Experts of a small language model: 18M parameters.
Below are experts of layer 8 (counted from 0) of a mixture-of-experts language model. Rows are named down (a neuron's output weights, with its number) and show model dimensions 0-127. Each number is 500 + 25 x the weight over its row's rms, rounded and kept within 0 to 999. Numbers have three digits each.
Before each expert's rows: a language model's description of what the expert responds to; "raises" lists some tokens whose logits its average output raises strongly, later layers aside. This comes from a sample of Wikipedia text that the model never trained on.

# expert 12
It responds to: Consonant-heavy pieces inside foreign names and compounds, such as kh, ak, č, Bun-des-liga, plus hyphens in words like go-around.
raises: "-", ",", "la", ".", "lu", "li"
down4:517531485516455543529531471482475498504523473474491494501491449461490489512527505479508553504550490485508509530475523524475489537492467476474523500447508482484488521515497428510485513547490513505529533513526492474523510483517514505509495548480479484515487488488515556519508520488518466504459514495473508509490479560531492561503513499517509532489486526519484512472527497520565501523491
down5:484493487505480495490523492478483523536510506537479517507497470510505460523508482470476470514442505483495521509461520466540528492484501520488506473452524536505534485487540523510499495550516529527454513540456466485482504507500548481513474487521566471475505490483498512498525486531464530523529500486497518527493485502494519510437501535481460510512476494450472494473508464487490452507454
down6:516493523518486534438490496524506476483551529504494460526487458496507511528472462491524556494501477487507486475497508480492526489511508519449473512475480522474563478518526496499557515495496483535505500510531492485484548501492508472469573523507511497506481523548503494469506507462495525478464510499443475505451508487509481523494504455523520536466540537509510491497500510520488518514491
down7:523533522492472506536465517497481516512501457524504517521477535494496545509506494471474461519527524517500505544489465498513480521470481504473489534488477464477502492518482498482525507510544474519488530459580507456507495512479486505480530489485495529509484532472507505514485529486525504471497482511492454556488462499536502539529485488478473494534526455472491532505508443486538445491517
down8:535490498526478542480541494492498507504512481503501495499503429540543497458534532493507510493494518491519472541499527483514521522509443494572534518492483489488497516524495481493473464511534522474500488509506521478456492460510502518532494514475512489487426510447544487505501475471521487525470509532499503506442471507514465516503496488512514516472527434492474520493532474489492489507507
down9:546478548494482474493520544499493518477472517479552531515503494531516525532480523524473478491561526512484499467466492489476519513532520501470489506519499498468543457530485491513541505565464535495487493516540515510460466462479498480497483532523475512537498522475494492471507488534507503497511469480487494494519503481483531491447487511489476503527503480513540515542503548552482480531493
down10:461477503484490514519439512499523516494472473551497503520513465502542504503476520534507493500488526486521504488507468482534462492490519524519471514461484513507496470530515484481480496506485528509507472475519427500446510532520480500533508474528530533461496499514515515484459529494518499516480554479516509476508520578508545503512464497480484534521529548511500511475533526529463470512493
down11:511526477508485478520544508507499555526518515525556526497535503527531534524507495508519513478533533476519551503506538453530517513515513520469476473491501508505542499468507494476462498452522504469533489504555486455528506518505498470482458470518498486527519517461521486506477521524501536492553460510476492543461494522527528482488496506508541468520527514502519516498532493521515468510532
down12:517537525519486505528526518509453523517530501533485456520514518492496467480485521464534498529469483495481489488500498483526503471455464483527538495496534519496493520481493491500525524545565519471491513476512518501509507502476528539503443534460507483501495513541488520498505468546512500468550512497465516461473493482495489490437484475495496500498501489523465533450551478459530496480492
down13:478484462487476479508472493488494507507500443513475481556532516512549477505546508472504487511483453502470497504480498490474498481489519491516488497498491491457549459515506503558525554460510519481489479529475506551493525472525504520503507503505542501464514558430525511532501489484514469535500487498478448512503521483491520499517486503501503512508500474443502510536539525496507491468465
down14:500510523538501510475512515487476508480539536499459485476522505485493504495457487551530510494468495489508524537493463520517512519559449529575505482476529481508512534507512507471533494487508507502487428500470467497539469478507506498493542529514511475476505513478552499480480534509529479510444481495466471482500516486520537453448501487499501505522529485515486486511524496478512492534513
down15:497509492533497473531456511558518556458491473486490500538492529449550537485476495484517502489503497481567487478523495494489492502512518490496523506514493466496525512489532475501484537473476493529523500481484506477473526515492489502477443475534509514493457456543494479502510487491536487513462488561482510473491472519490531459499455489497493499492521446481518483519482468518517552500493
down16:490505508540480504480470504470500519474500547507524535540495482470525494530516479519459507512484467491519514501451499473529504511525502512499482450506481510487511517522508493506505525484523508476526526446491531502524494465549491495551505482502541465542529502543466457485500482488468513431501519540462475505488526451494464511446494527496480519536487505513513541528457494517508495513507
down17:458517511461494518540512483468494531508482504477502456477514478527552486485516517510534503480462510518516506515494526488536508504546498534497555501512522513511498517459501479472486538523537529523515533479486544479516497499489508482475488482426496505508531468493499516514500506504483542548501523548440505510495538467503509491520525541500535497471527541507500506478517473485516543499447
down18:503515466498469505453502531514471560471519506524524488469512521497487490475483488530503512463535541474514464462506512513496541479531464468505489498504485485532495496463487476477486505457493456500527462499516485498511494472516466499480498524554492500497477532471508517481496528495516464516455510505533517481523530477510462515522551492523504494459500458437529485537493471462506531469468
down19:558483493447490479532495528510510460499512477444492507511509519541465511484502442501534495518481504472513476453524509516490489440525480496509516472493486500496464531486496517499505509501501529469507508540510499504485459508532453516541501494485522529533541469546461523485473531494492514501497500521474515506469517514550493462470464508476500541480487529482447455474495513471502486487497
down20:494514565489498481548485494505530527491486478500497498491546524527502515457517443505489475494480511504482475458505486541547492529469503485484531501465531497491520516481485480509518449452533518520478474483457530502494509490479469537462518500465503509475492500519523525493479493529485535475485534543482464448505477507520521513441460510486518527514471525514491529529464515516493531479502
down21:526488462493491491468512498486507484462526518507508497503447478500511462493465522478478485500495478486499456476525516498495528530482514458508509503480501466532500521529491541532487555478552509482464480487476489540518478498514516439483484514471562512534507470442513509494490499490474490539512497511454519522483469468485514526489553498522470547474482486485529477475497533515486533540509
down22:474511519587532499475500493490480514498494502480494512471518446500524501441488501495550498522474509490489503515478531502463496459498506530506508515500507471475493534512550514481489520541488541559503464510528517488512509494480532519484473495505468517504493482424502467552485505492485511538486517493473513506472498512512485533484490542528504489490520445513491514499501538544503506556508
down23:494489546473530500473496501505525527522471494492494499474500543508473494518493507450521515487506509486517553489472520528462479490489511501457495522509474457491525481506540452524544495495465487492474455484482485513458505526493482502464538491539520460514507503429509515486540494492501537463476508474484538532525534520494476517509510458497528501504470486461473486536516534542463474477512

# expert 9
It responds to: Tokens that close a number or phrase: percent signs after figures, closing parentheses and quotes, and years in tables or dates like 2016.
raises: "\n", " |", "."
down4:481502510546508539526511511484467510520519453488512526504485507490485526483481471488500562505547479477512514517466474494483479567485495478492502525475515472506501548505482435494502503518511495495526500516515486541521512511549503478499456542496475474518507511425488492525491522483574480479448539512499494515480473509523497521493493501477494500491502520458484507484545520509553509494501
down5:510468521511451508491534528434497529526526513494534512486492501511480474470507505457474510485508488496489490513552504473498500526509491471521477514483493533591497488476495516500463474497518506524482538516452477484490484498478540511507497539489528470475508477500491544541531496505502526531544491493479482495529479531501478526460520562513496505464482496471475495456519485535460506508476
down6:506500485504502467507529490495468490515513517497527480506511451487529534517492455519509522480510491538508480513469536495473535490500492466433486487469508560469547481519495510514568537521482497509504479519504479504507535509527484531424512505471519496512511536497486509482506498449503499480488532463474486518487498450534510499486536454515515514459527525562493488502492506505488537495521
down7:476496497505479513506515508445483475527509514479505475520471492498509530447505526486530501536521485483512535516501507521538533484494457534513509537492527425489503481491539501456495501472497473510461532495586492509504495478504485446507522474475515510514474506486488490513487525482498518540502513492493479532466479490515528524541499478504462497503548512522520502454495431479484493486462
down8:512491486542491515497533491526468488515534511470500463514511448435524493450488509491502545514471519494496498555495520493507518532513489501509528505458471490481479513513465507482521512535488521506499504473508496517485474475523518483504488508517500521533473554433506458487502470478531520519515476503448492509452462490467479513529525503552527507503500451505512515506497443482498507477453
down9:527493521462491511490543528507530512547471525499508515530476522519528516532498514517509481523517543523497488462453524520498465507468521523505507497517486528493505489505453487499505500516482551510492485525518527498477481465500497500507443504520459544519566507526505484481500528506503488484495521519488459522510470463464548455479517501508467473520500496491463487545499492550567524529516
down10:503483499514484480474459498503499514492492537513535504506492470493550511510455542526503468501486461490504518511485533498510484521538467551535531571473495508494497511537518549502471465494461501516498497516532477518453495484490470480503510495518513511483512495559529488506476509481498502449511560448476495489490529536496525527523488508474515557498524480560507523492494517488497498467524
down11:511518469526514490495532505515471510501507482509522501522494475486559471517493480479535500514500546500524561501504566485526509478484498538464473522522472479501507520504506498468485517477503511469500493473556490480539459463528506492515495475540524499526479490451509488437474508493490521484543484550513491553518477493537506485499468481476523479491475495482514495510532446476458508534485
down12:497514514524490478488507485508495529527519486541510484511533512481491492502486524458528478506493467468496508468487483486475531473490479480471505480492462480457506482454525476510529539496498490508513476487485491501520537469446547545532494558499458488547504487539464473544507492536518499475487525499460509498444450531507471491498490513462502535483517522513487498444533530473486511468485
down13:534472449527474499487493499490481466483503494520485534555479534472535486497540484491517521506496487499454454497477505476518495514509548476539492475503476484478536484520466482511501489518502472446549497471499497524482523440533506557511467495530516499466531518460526486550501492492466475517518495457460492519481502491527512512534456491505499523532507487483482455493503497534525484503494
down14:479513508526556532511516498489500471490513528479500523471491532505494510498507485503468522513498532502512511521443485547473491469527489561542523521503521481490531558519550466485516506508499479509503496474441455500531492498505513486494505497517484476493481485449497473485526527502529489495495498450507481485498545493504518455476459496516465510486542516479454518553508539471548508501472
down15:494512494503537499506479479521519534507466468508517515568479501465486514484452490488550487485491504477510493535510492506512526498489511489511501511498516459473505478488484469506515501476484548484560514489443488512495518540558506509515510497502519553468472489463480500506511517501543495466471462571483483457520488546543525503500460517492495475511468475523522509518496515507483557518494
down16:504507532534498521507482513525507508440524530475519528508494491476511486527509474500488533459508478472528481508494509453489525525504472495479512491516485501494531476511502473496475489472490496495505492462479537476497489470513466461520491449493530493552491502608424467501480495491491461477478528529473501518488497510480508513513516465490459520496523451536483510512477483509500463526511
down17:504483508450493505518496495509490484497534514465513477466485431503520473483518523536506508488470496478507523504503523454526526529499527503499488508502502486504539532471505507465507553498535476523506526476469538493521507494477495496461465517445485500497515480435473512505530507478500514547473539496473478529498541433499505515520504534504514537454517516502470493470470470528524525494454
down18:561514501498485510450490532546492528518478477476509508486482491482482492493548492482469515465477488515494513514525479535516482479518507516522464491499500474546499515430485483491487498488522431508516523503472542523459493500517445499511498519497482486509468530459502488525473519483465444498498500533509491522487535470531472519521523470491535472490508452468502510523489457479498535462496
down19:518483504440501495515503531544502479504498479447522523496485512510480516449458501482478490489514476496577507490523481514521509499509521473492480515506493491519488555489470528520515469473479521460488528551462463507505457525543470524505533515492496492516479457489484496511496550492492519487484477454502494525485494537503522467478489472488471533486516531497434453480529505499488522503475
down20:481472567484505482493482520474538496490507484524510500528492505515538532489520481469495482486504545477472540495503465489495516479458512473449517500476534531501512520461507487535519518462495462551442523517456522498462525495481496494472490510485498448491482498483478527471494499508502548474473506530488474488482472520513475515510468478433502552481517530549499505519464509493488485511508
down21:480532555493531491461502482505471492492552549505526512511497484508486504532440481493446484519494489530482474515514579501476536538522508485506491528498507480494510507496538497516504507451506458507465443499459480527477519508488537464513498484471556511521476488434498487499486502466453493514511495496484507508499503530494475545501499512498537500517464504481486494464497535485509495502515
down22:490507504540536504466482500501474486490511521489465473503513429520525488460507488483539476505500491490475543543522481521455533511508512547513521538533527501457492492532545490526509486547529499519462508462513519495494518506480537512493464532499483503504461492438515463537478531530464519518478546511506490500493540497475511478483512530497509519510498517491554510498511525530499472495541
down23:511514547449511519477477500476501479478513487510498496505483510510495493508523465476505543501502533524471536530445564509479495536460446477511488478541518487452513501507541481527513474484468498498496489458450481514457491502513505536491508546512504438507469531488506478470524494505495508444505527463477498536522493504501485540515504474522498498480532504472512494503505521533469504492551

# expert 2
It responds to: Word-internal pieces ending in i or a vowel inside longer or foreign words and names, such as Id-enti-ty, Categ-ori-sation, Scand-ina-vian.
raises: ",", ".", "-", " and", " in", "s"
down3:524488492501496494501525519479488480533525515522483564536474487497492516511499497507505533453458520516518505519484532511510524509474512443482488519471515493502489459473500531564477501486493515500516469474490504506518440465461483530461505506519518467508501476445518477519522526505498500487479497439524459435519484473482507534525510487482491479523535516512531515474530464554503489490488
down4:509488497527507482506502472487499509502499443479502517461495493488493478498485490482504565478527467500512506490481531514468495523512491457486504500442479445491540522472489438490529506539497535483544503519517482477550551531524484477543478532516485486529489498468545504505502489472498472480510553518490501518490510523509531519487481515490495531487457507505458488473570494493547501484498
down5:501475521512486512500519513451490537533506464501521489490510487476522514499526512493469499508506512487484491543502520485484525538506464474470502501484469552504559481451509524530500519500474544514445539521490484483515498506499496500541495470493540473470505527486512509535496479528515515462539498491446498552519516497494525520445500566493479536512454519475519523469518445486491496496509
down6:504495499511465492473543530495524477477534526502487456532484465513519522487472489486515511465538510513499512495481541520496527518548500516414477500484478556462535496508496487503525526488482471501498490528531462490489531522525482471476522506482536533491495501556486513499511555470517510496515526524455477476509475480504455500485523464534527515464510506542505476480483466523484526493478
down7:496531502513500488489480530451491476522510482481526514545443513485505545483518524465483487504518507514483488514490483518518489512429497489502498562501492468522494498517501497479508496492522503535501559465554480523538483527516506520477540480499491500502497518530551518522488513509502494494479494490506463547484459487468493522531496462506446487540535461487482486476498460476501447468535
down8:518506508528470528525532486460514515505514519468472508494530465496517486444502531473483505519470489511477490517495495516524504467563477498528502458502507476493507483531484483468481458456549543507530488515495492468514474480531519474522495505525510496499465522425490472512471465532537488486522486500479539511433485492518496510491528494533508533506499449519470466508510469468513525514509
down9:554468488509496465520508515489491512517466539490499522507489514549521503544479483495486462518534481497513494490476459510472531523508501504492467521546492514480547498507502486474533494534480554546495522531539474475485474519492524494482463506506463532561538506467511506472523495510502513514530513502494459492521528475522509448470501473497478473535509516534542513540518522549526513495478
down10:448506500535455525468497471529537484438507495494458516506515456524504469511497516508542480475445481514507492513512513550513471511459504540510520507457492506491481514482506508498497505513519514489547500468546430501466513494515475493508490518543497532497492492525503485517452528524496484483497529469520533457511521533506530475524527527465533506486514502513485535523509534505488476528535
down11:518493496552516478498530500541482515504523505515548464496555531500487506509482509512537523490506531462512543519518546498510521532506477533437476485510503526477503481493497515502497505466516479491545518528567480455523484509506475481497488446501507475482518520427509486504471514533480507479514456519505518498455477536532495472519487488512501473516502472468483533502532536484506486534494
down12:503542538524499521526504533503473486502519489512522503510500538512481483496486506458515502478492482492476512470538503490505489479520482514469543486506456490532508487502503476487550534513566524483495494482487463485492502521475549492521450514422504500537486466525504499456503502482541501483494501487455557500507489452510503478469480494455494501501488499526505510464572480481535520476475
down13:491494468496532479477489528461521473474500472493499483522495541490546534500554465462515501501485498525501513546516475471493480495510534465512501465515492483484528486521508503516516531473491515466497499520516460570480539468494487563507496523522497487493503576442512507515504488483502516533499491494487440507485479517501513502517472467480509520521536516469522474538530538487506494483462
down14:486498472540504532493487550483502510473514538528460513471467524502516531526488515485553540539486458481474486500472482498519509492503500523567503524492533503478503520507512496509556497522499481539501478463485505473539499516467482489486532513506504468492537505463532507501509546508533505494425459481504457509493482491516491470465452468516511489507553525497471483515510484510473522493491
down15:465519491520489509506490522560511527492488494515517488526501494490511547504497498458513511539533551453524498491501470487504521500496510514507510515512532462518509471513566499504485509497461512495478512511487504480482486489514453511500481449474477528483452478495462519525485495529560542505495496583487491451514434534510517493521479527505531499490491456500508508514510518518500543525514
down16:481511515532516509515498538512485493464515523461523552514481500502537521530489527524473504473472539519511514525438523507461499528528516515499515472479499504465512468507504488519479531466490504479507513473495533511490477489524458444549514520458535487540538529516465481501477492482464439465466495554450453523491497488511533511473500484498499488496486519499481497494480475494543502508516
down17:470510501466496497489539472526496510499523506461534481484525450528553472472530508491482513498450523495493523505534497488526510507541513528447526471496479541490503549471503513466494544524531502501491525489501509493490511497503520458455463493439508506463538478462509503525493478492485516532502488522478521523470513468507509513534519547495514527419537506514513501495517495502502537503478
down18:516513452488523529492509483535501545507508529488508517466484531516470442459531480497490513436532511459519485494502474499488513488537436477467447494516498510527527483463492478506482459480506483532491506485510506514512496488512492500473521497547484534523487525491510518527527516496483463494500496469485497501472544493553461515535499463486499537452471456474536486474482477505470501493482
down19:525511549452491526545541542500495478485492499466498526499509542502463474463494489504505501482499493502525473490520521500479512491466508499535531463506468448515514563494479537524510492480492549471492515497450479531491483552527467501512510514499495520493528424525496514486482540542502533495523517497516502482491512519529494443497493492503483521532484548516468470501490499500469541494501
down20:439479521506525523481508532475517497505477495512546507497499512523488505466553506489499484484491484492477493488523463509496479505506505489478510487464539503503507536489484526544525487473508501498456451477485512496484487498468472481462504517468532444493494473509513501466486529493521549426495535503497436492476467514525464498481459524487538534515465551509483482529492471489488503469458
down21:503460509479509489479523520486476487519494525518512522526494492503498452518482533455453459522463472495458514499520512519472525532488506470514490537470533471485487509499525495562529528487506518459504476499479513517537493526492474512502492493457548504513489496476506520503468499528462514579523507503460556513461469487487528527507533524491538540489517477495500507480507531525467494526532
down22:460527551561524489491501484495483499513520506513506480487519466532545484484457496498557488512468530485495530523509529484457524460499495505510500536485519493477506509538546521498505522535500539544490508486512505512493491491508526508506492511471479535483480494405472445504465547518496511536474539490497543508460499518496486512508520533514499481478509500463512509495506528508508500482546

# expert 6
It responds to: Capitalized name and title words after a first name or The, such as The-roux, Jones, The Avengers, Nobel Peace, Love.
raises: "-", "tal", "s", "ing"
down7:510506492520505480535499481479483502503482483526514498524475501507495523506513496463488508521525499474514493519509509505510528510440490496516524545503504443513530480530512524479488482513552518520490558473542516517495500501521496521452472462484518521510485526503510470451480534516546534494494489498480488557486457510484502520507505502458423475492543428460498483488473482516524458513503
down8:523533517504476512473523508507534510501467496481493520480455473487502470458481453484474526511492461498500475528484476508510520542494484498501509504452485458454513473493469455517482493519498537477504471495506488514509459457503504448512513486459507535485462509438546479536482464492484473496480486517529510545469500531461476517519502483526520494487485449512452485507525483448505506515506
down9:517531521468487457491526500522498507487481513474512515492466516507531550511465529511531491504576501516478514465499476551492531507526526499453527467510451538497476474544519467488491486547497540482508484500515508469483500538513498463532442523506485514546540548474498509479528503514488477510476480499516467474517495470477514500463528476497478478538498512524518495503494509534522509527513
down10:500506484462490499500434477493535497486506494527500503492488505477540510493465508527506455516531475500503551506526514512513436519504522533506455499461506509490530518513545532526483487485500503497512489496536480518469543503457446509489493466499488512476561496510506473488480531478543514478495510480535509494499521579491517476491471501460518502513553496526537548500507520495518521533511
down11:539504494557500511501534495535492539501541508532557510490523517527521531520502501520500513494472503487523529505510572503509504483462477508445485475493492526497515507464463511471478469449537500457550524501563511457502513533483482492496463494505529506493490492481508480514478513523496502543505478548512502516509513525524477487493506477505551489504523501444507526500540501489484455490510
down12:492518515446522486504485475508508541520544504570512513523533565510476473508527541459520502486506481475514501481544514459499506483484493473516510490491501505549507503528496485531548503561473527538481469474528492508506471446475496519548474514475475492501502483501474517518525486527491506466539499541466546483482492494515532478479496489477478501493508489509476522509532545520515513475504
down13:500497462504498467507482479480488504529488488510466504529522506465499502492489528468462500484508459483475489507519509463490516530493527501525478547487451485464551473545472500509521526490488516480530511501510468556496533499507522532518450550524556518479511513455510512517471485520478511502462456467462478505492482500491497547512487460469507503535515475457496456512532528522535485514481
down14:478524505495504501500520489494566499476502541533487501490537508453488523505455480498505541525488522550476488529491484517490541524493472569519493512489507467509536486495536493504520500539512505506472495459477498494508519509479505481493522514550496501488523518436540545488500561490512508502488495460502500521487543499514494496485503505566452488502568520470493478529512486473504492513484
down15:492520472533501495504466519520559502469485483484513469542484498468499507502517462465546514511520503491549487543478510516525512465486524481523496509501522473508516489541531514470475510499470477508503536496473506470536499502513500498512480441493508501504441466528442480502500478478545535508486486575491436476506477526523496459465479521493479514495506460513514502476486524524481521494498
down16:535492478512507492529465543491498463477499543487492570504487492493582521548505518504484507457510499487507501508487499502489507542505465496489474509540483518461516498493454509491487486505505520501487502476508509499493501461503464479491507497462529488533511547543444482494474473482472485483481485506437485540494498465465501505510535466511458509486507536490495547483505521494451475529515
down17:475494525483525484496486458479489517487530486477530508478517482499531508477518480493500477468463536518533535514477520494510489522499473508504505491471496500496550529487519498494514551524516495502512500493510540508533541490476494497475473493457496518479508481400496503503465507489520539527522530509487497525470485424488503526528510563511524526495578497526496506535524486511523506509479
down18:509516474522514524484528502505488533504518518507478504492487508477485487489521487515516506487530488503529472502484482511478509515521521463490473530480497520523483458469520469456504506460519478523516481514447542561493492488532467521491492505525442537513489517499522518507519488488515450508504480500490494484480485459540490485511536503522571524472481425480521485541509475496495550487430
down19:571496495505520481517522543489497515517487473479540531500516506489466500493468474546511549505443501521558476494514514492510468496520518510515516475497486493529488552511485504494500483466500516422498541523484505561501457514508499501494531499494496464496511485486481491484507516500510538446492504466544533524491505490522523460482495508514460525540529538486469472473498491507465494527496
down20:456483546531510501512524517463500492533491474512524521493497468506524487469495500502504496450471513493496511447507496481528469504491504498481488472524546522521499498481503486531452510501505518505490496471466500520468492521462477509446470532457551456513491495564518485472501508534473532481498527530494483472487499560487484488490487515482518512470465559530446506513493530506539472522483
down21:519508524494502546487467483482508479503540481475511520503510509521499512527504544499482465491482469521475486481510495515488528527501522466519510486495528477493480505507492517548496532474518485472447493520453471516516529482502551501510497501529552519526515508455504529529475505480504494510497501497458501532437434556482512536479518499502479541472457454472503487462480521476552503532512
down22:447525553532528515462471470490505506478489547503505479501487431523516503489453506505540496500464526511479522535488534488456510508501488502489498540509494464495492538517548469473519485519520551511501507489525507487504491532486530521478469504529457532477478505452481471523472534495475488524504531493479512477509521554500460488490481533535526496513489496483520531486523509513490472469540
down23:482496528504502487507478501531523532493516502511453468490475504508468481522504507469525521525486491505490535457486531530498481494462469522499490446479509509480528538514539500517501471472472522487518487472505476503494510488494471517487498565534495450488515523462491520456541447506515526504461539463431522525532510499511513554522531478530538507496499508498499482539466482527511510482536
down24:495489525542509491499509471488505519494468521477495471500508520504479478480518478456483443485489497473465455461485503470513479507510534485441543537548533564500466481506523493508503524447501500528498526498484473553484543496501528522485489503522472494482488532467471457518482461506519538509515484515499534503524457534504489512525511514497533503500496520495533533500559473514480471485516
down25:503492530507509513546509482467524516460501505485475504512460504513504460484490472534477519499474521444501520493534476546514491507490514459449479493501524551508511529506506550483505517487497511482481472521508495481508490463489514494516510506482495479483519520500494563481488502482522517492474467497454503487483532525517502465462485549532511514499528502458558492551515531453455448498542
down26:521535474511499508486508530505473509549479582467512484517463536508505489446504497467485505489454516502506488529484513508463496475483510474498518522488526468489547480520532510501529511518494482452492491486514495544534479522496535499509485502533499496510488507498499458515498540520506526519521467404472548479528527486489531495470487523503520516489503522521499493526500538482551511514524

# expert 1
It responds to: Subject pronouns like he, it, which, who, and the first piece of a split word, as in we(ighing), dr(ew), qu(ietly).
raises: "ire", "ed", "ick", "ise"
down3:528504491510489508512494510525495504490501496475464528486512497502474514463469485518484544450467546516521486541491512497507563502499531462456507509487517513462493469491505541560521549475463514489503496472501481493475461472498496534484517524496529473539501503539489497494512502523544507508506483468524490422542477455496498521519477489452520484525529512493497499496535483527530458528501
down4:496514516522464509510540500507471494524504452471520517499491494463473491504502490506509536485544498480510476530443509489491495524480480487512503557491491456500535529507536430487489487538504511504518493517540476487518531480511477504508478521474490480502488518525500552506474495477522463510474558538485495533489473562526499518510472499482520506500494554505477479481540545519564489525504
down5:455480519481496529526523509453522514515472496548534529460514503482480496502510510467457524506465549523494531524505528499526496541490459487508479490453515518536509489465507495511485462499510518509477529501502490499483456502497521481537508479472519453504505499511498521515526458529508484475509469475475477524540511459504497509456523557512465531515450502487481533433517467501488508475478
down6:490504479501491537482489506521525478511557534504511482501519477507532513517464487504524518493556495470506486494494522466485517521530509518442466501467499537478525499537487490517540490504486436508524478523568485485499522510501499498478553467451525490509541520531494532478542499483511499492463541493435517480493522492506485500541555474505518513460503516537493493486488515484490522519506
down7:481553492497490519495465521465503493524522447507522508518493513508490550472493537473482505532514500502503521489474508498541526485454491505498487527478522464535500470542498507481483462498517464537463543488541506527523500499480503490483547480457489503519506565476510501502495544507496503519496502471457470583488479538497529512520488510502454505500512440484503501476501471486497461496497
down8:556521494545485526516554474557492505509494498492506507510494456490519467456493513505519506510464498498501478550476478499493534499513475524521544512481455468479480516484469534499458510496507542525530528517502502487467443484524528502514520506511481530524473510466547484516490453511522515483496456518475511495476485504480452518501525495529531480479507431502462492510509463473495484500489
down9:535488539503539470487522490535495510508464525479543504500510487541497529497479507519485520517499519519511503479437529521452511495517498506490490515501509520487496503506485471482517478579465531521519530491482494477487507498506513497510486540545507543517522536505479483469523513501480526515504521512495514482515461485524491468455509455488469492549503485524551524540535552552542473480487
down10:507459465485493512475471516524473496475475510531522524506488488468531489546477534484537484513501490503570506488505516511532456490482476534471498511484496526523468519525497532510485493491479521532505487478561475538455530499494460473522512485552496536485520498503532475502498511507510488466528514491500516485503523573513531524499512498460509523505540532554489536489520503523498449489483
down11:503490478502481485510539501551496535504546492494562515536504497497525542512480529499536495508517529466539519535524587480508530510500517547479472479522458492502534505488492475475503468490502495460522518491540498420548481493465506479508481453504497498494517476472494509492494518537487505523522492542502495541483470508529507471514478507514547495484531504485516519491518499489495480510504
down12:542533521518430508512506502521485493540533501498482482533505511479493472496498529485556499513514500481444487485552447482535517490463499425487491495517482519500540469486497483491511526513522506497487495482507488513524518460496545508549475517508527501504511472487464463471502492481526476495521512493508505474430487538507477497464485500476529489505498496529541523477545511487462532501500
down13:473475480522513454515486467473470508510475457529494519537537549501529521495567493460525476475459499513480474520527503478509523536508497497500484491505496475460585497528491500536510509501488531482527504492518489547526549491485508534552497543527490478470460534467504499502472505506501505514506490492493460523502485484503483494495500463494516531502527489482526531528484505514492466461463
down14:507532511502534536491486530452499514523525517479469479472478509496541470522500481518509521500476500498494496538488434517501513494529459506513497487506526508479504528496543508481510510476479523496492457477462508501521513518489501473477534492499534468475473500425567477495463565462502478500454492441491469499484530504533537478489454502504478511507529484492471485535519479501512504521499
down15:506503485540508455497481486546533517477463459490517482529469487470539478469458500476509496528506504497530483524492465473510509463484484455548526523503505448484526538492530509503488531507473521484464502471515494457504502523541462503502478451475514489486445493503488495535524498500551524501494484541523508474527495528504498513495480506515512498494524440478535513510474498486496572494508
down16:524520486498522521495455508503489517491518528518505538539532484502534518542513469491466502489496520486474509483498507472447460527503495506501503450519502481450527513485497526505495471483510491484500535474465545524447470480499449493527513483527518455516504543571470479511503507475469466452479500517456506514504492494517503480512495474512482499509515510511455548516499448505481442491497
down17:481526526465477491517500496504499551514509477483503505504525452506549516483499525511509527471451511518508499526494520458524527543519508544460498514514477501482529536491506487489489525523510482506481542449490519525499520507496482463481490507419476508505504489442476501526521494491498507533481516519476496516474536466500471513527527543522505489459523515456486486475490473500506564499445
down18:541509466527491491435524518525478516535483459486494493477516532498485466467509494526512526455552496506487489501499493520478552471551471496484474499482504474523496513495513461505516445484508483557532480492491512530497497557519442534495544477500452501514500524484488518519483507500515454513520491495496474497499527492550473482494546472519513508484485498486527506521508491459504548508475
down19:536509512439516518521502575515506462490480522477528549505501518530490477497513453493522501477460489527518510456498507531495464501504498501516486463487516543517511509503459542536477507495488506443534541498481501517509450491533494512545539491521525506483516460519522508503524525478506486465493511502501504524458535492515492473469486505452522529534518530509483454468482489519483470503496
down20:487518578505528507517475520486521468529485489545540517513470475536496527488523445502482459478509504483462519461488514480542473494496534489496496491501529517445530524506511476501510478503482464513497452486474499498462489499472462484455465528470466452498490506494487477441503534503523534494493510532495476499467498535542494484511483517498508487493540518544483489530504496517508466514522
down21:528508520488488498482509490490491503471551534491474535496495486483491457486475520479485463520492477519465460430513494494460510515487467459515505510509521491537472527501505547538486525454498521483454463505441490511517481470514503518522505500478562494520537509420516519495501475519492480522521506511460496501486483478466501508499548483497520527475471472480510506485476533467493489525520
down22:493528533565536487506472500493470506491511569522496508501497449535516485489494516519557491531512518501510518548492503541433507510517530529512476508505515507469451532514535481506511520539503529531532469480537513493492513497491500514493482521521479555515468474413494494537475525493479502540501520491478511475493488513504524517518513509507518492498519521484512487501522551509485479497516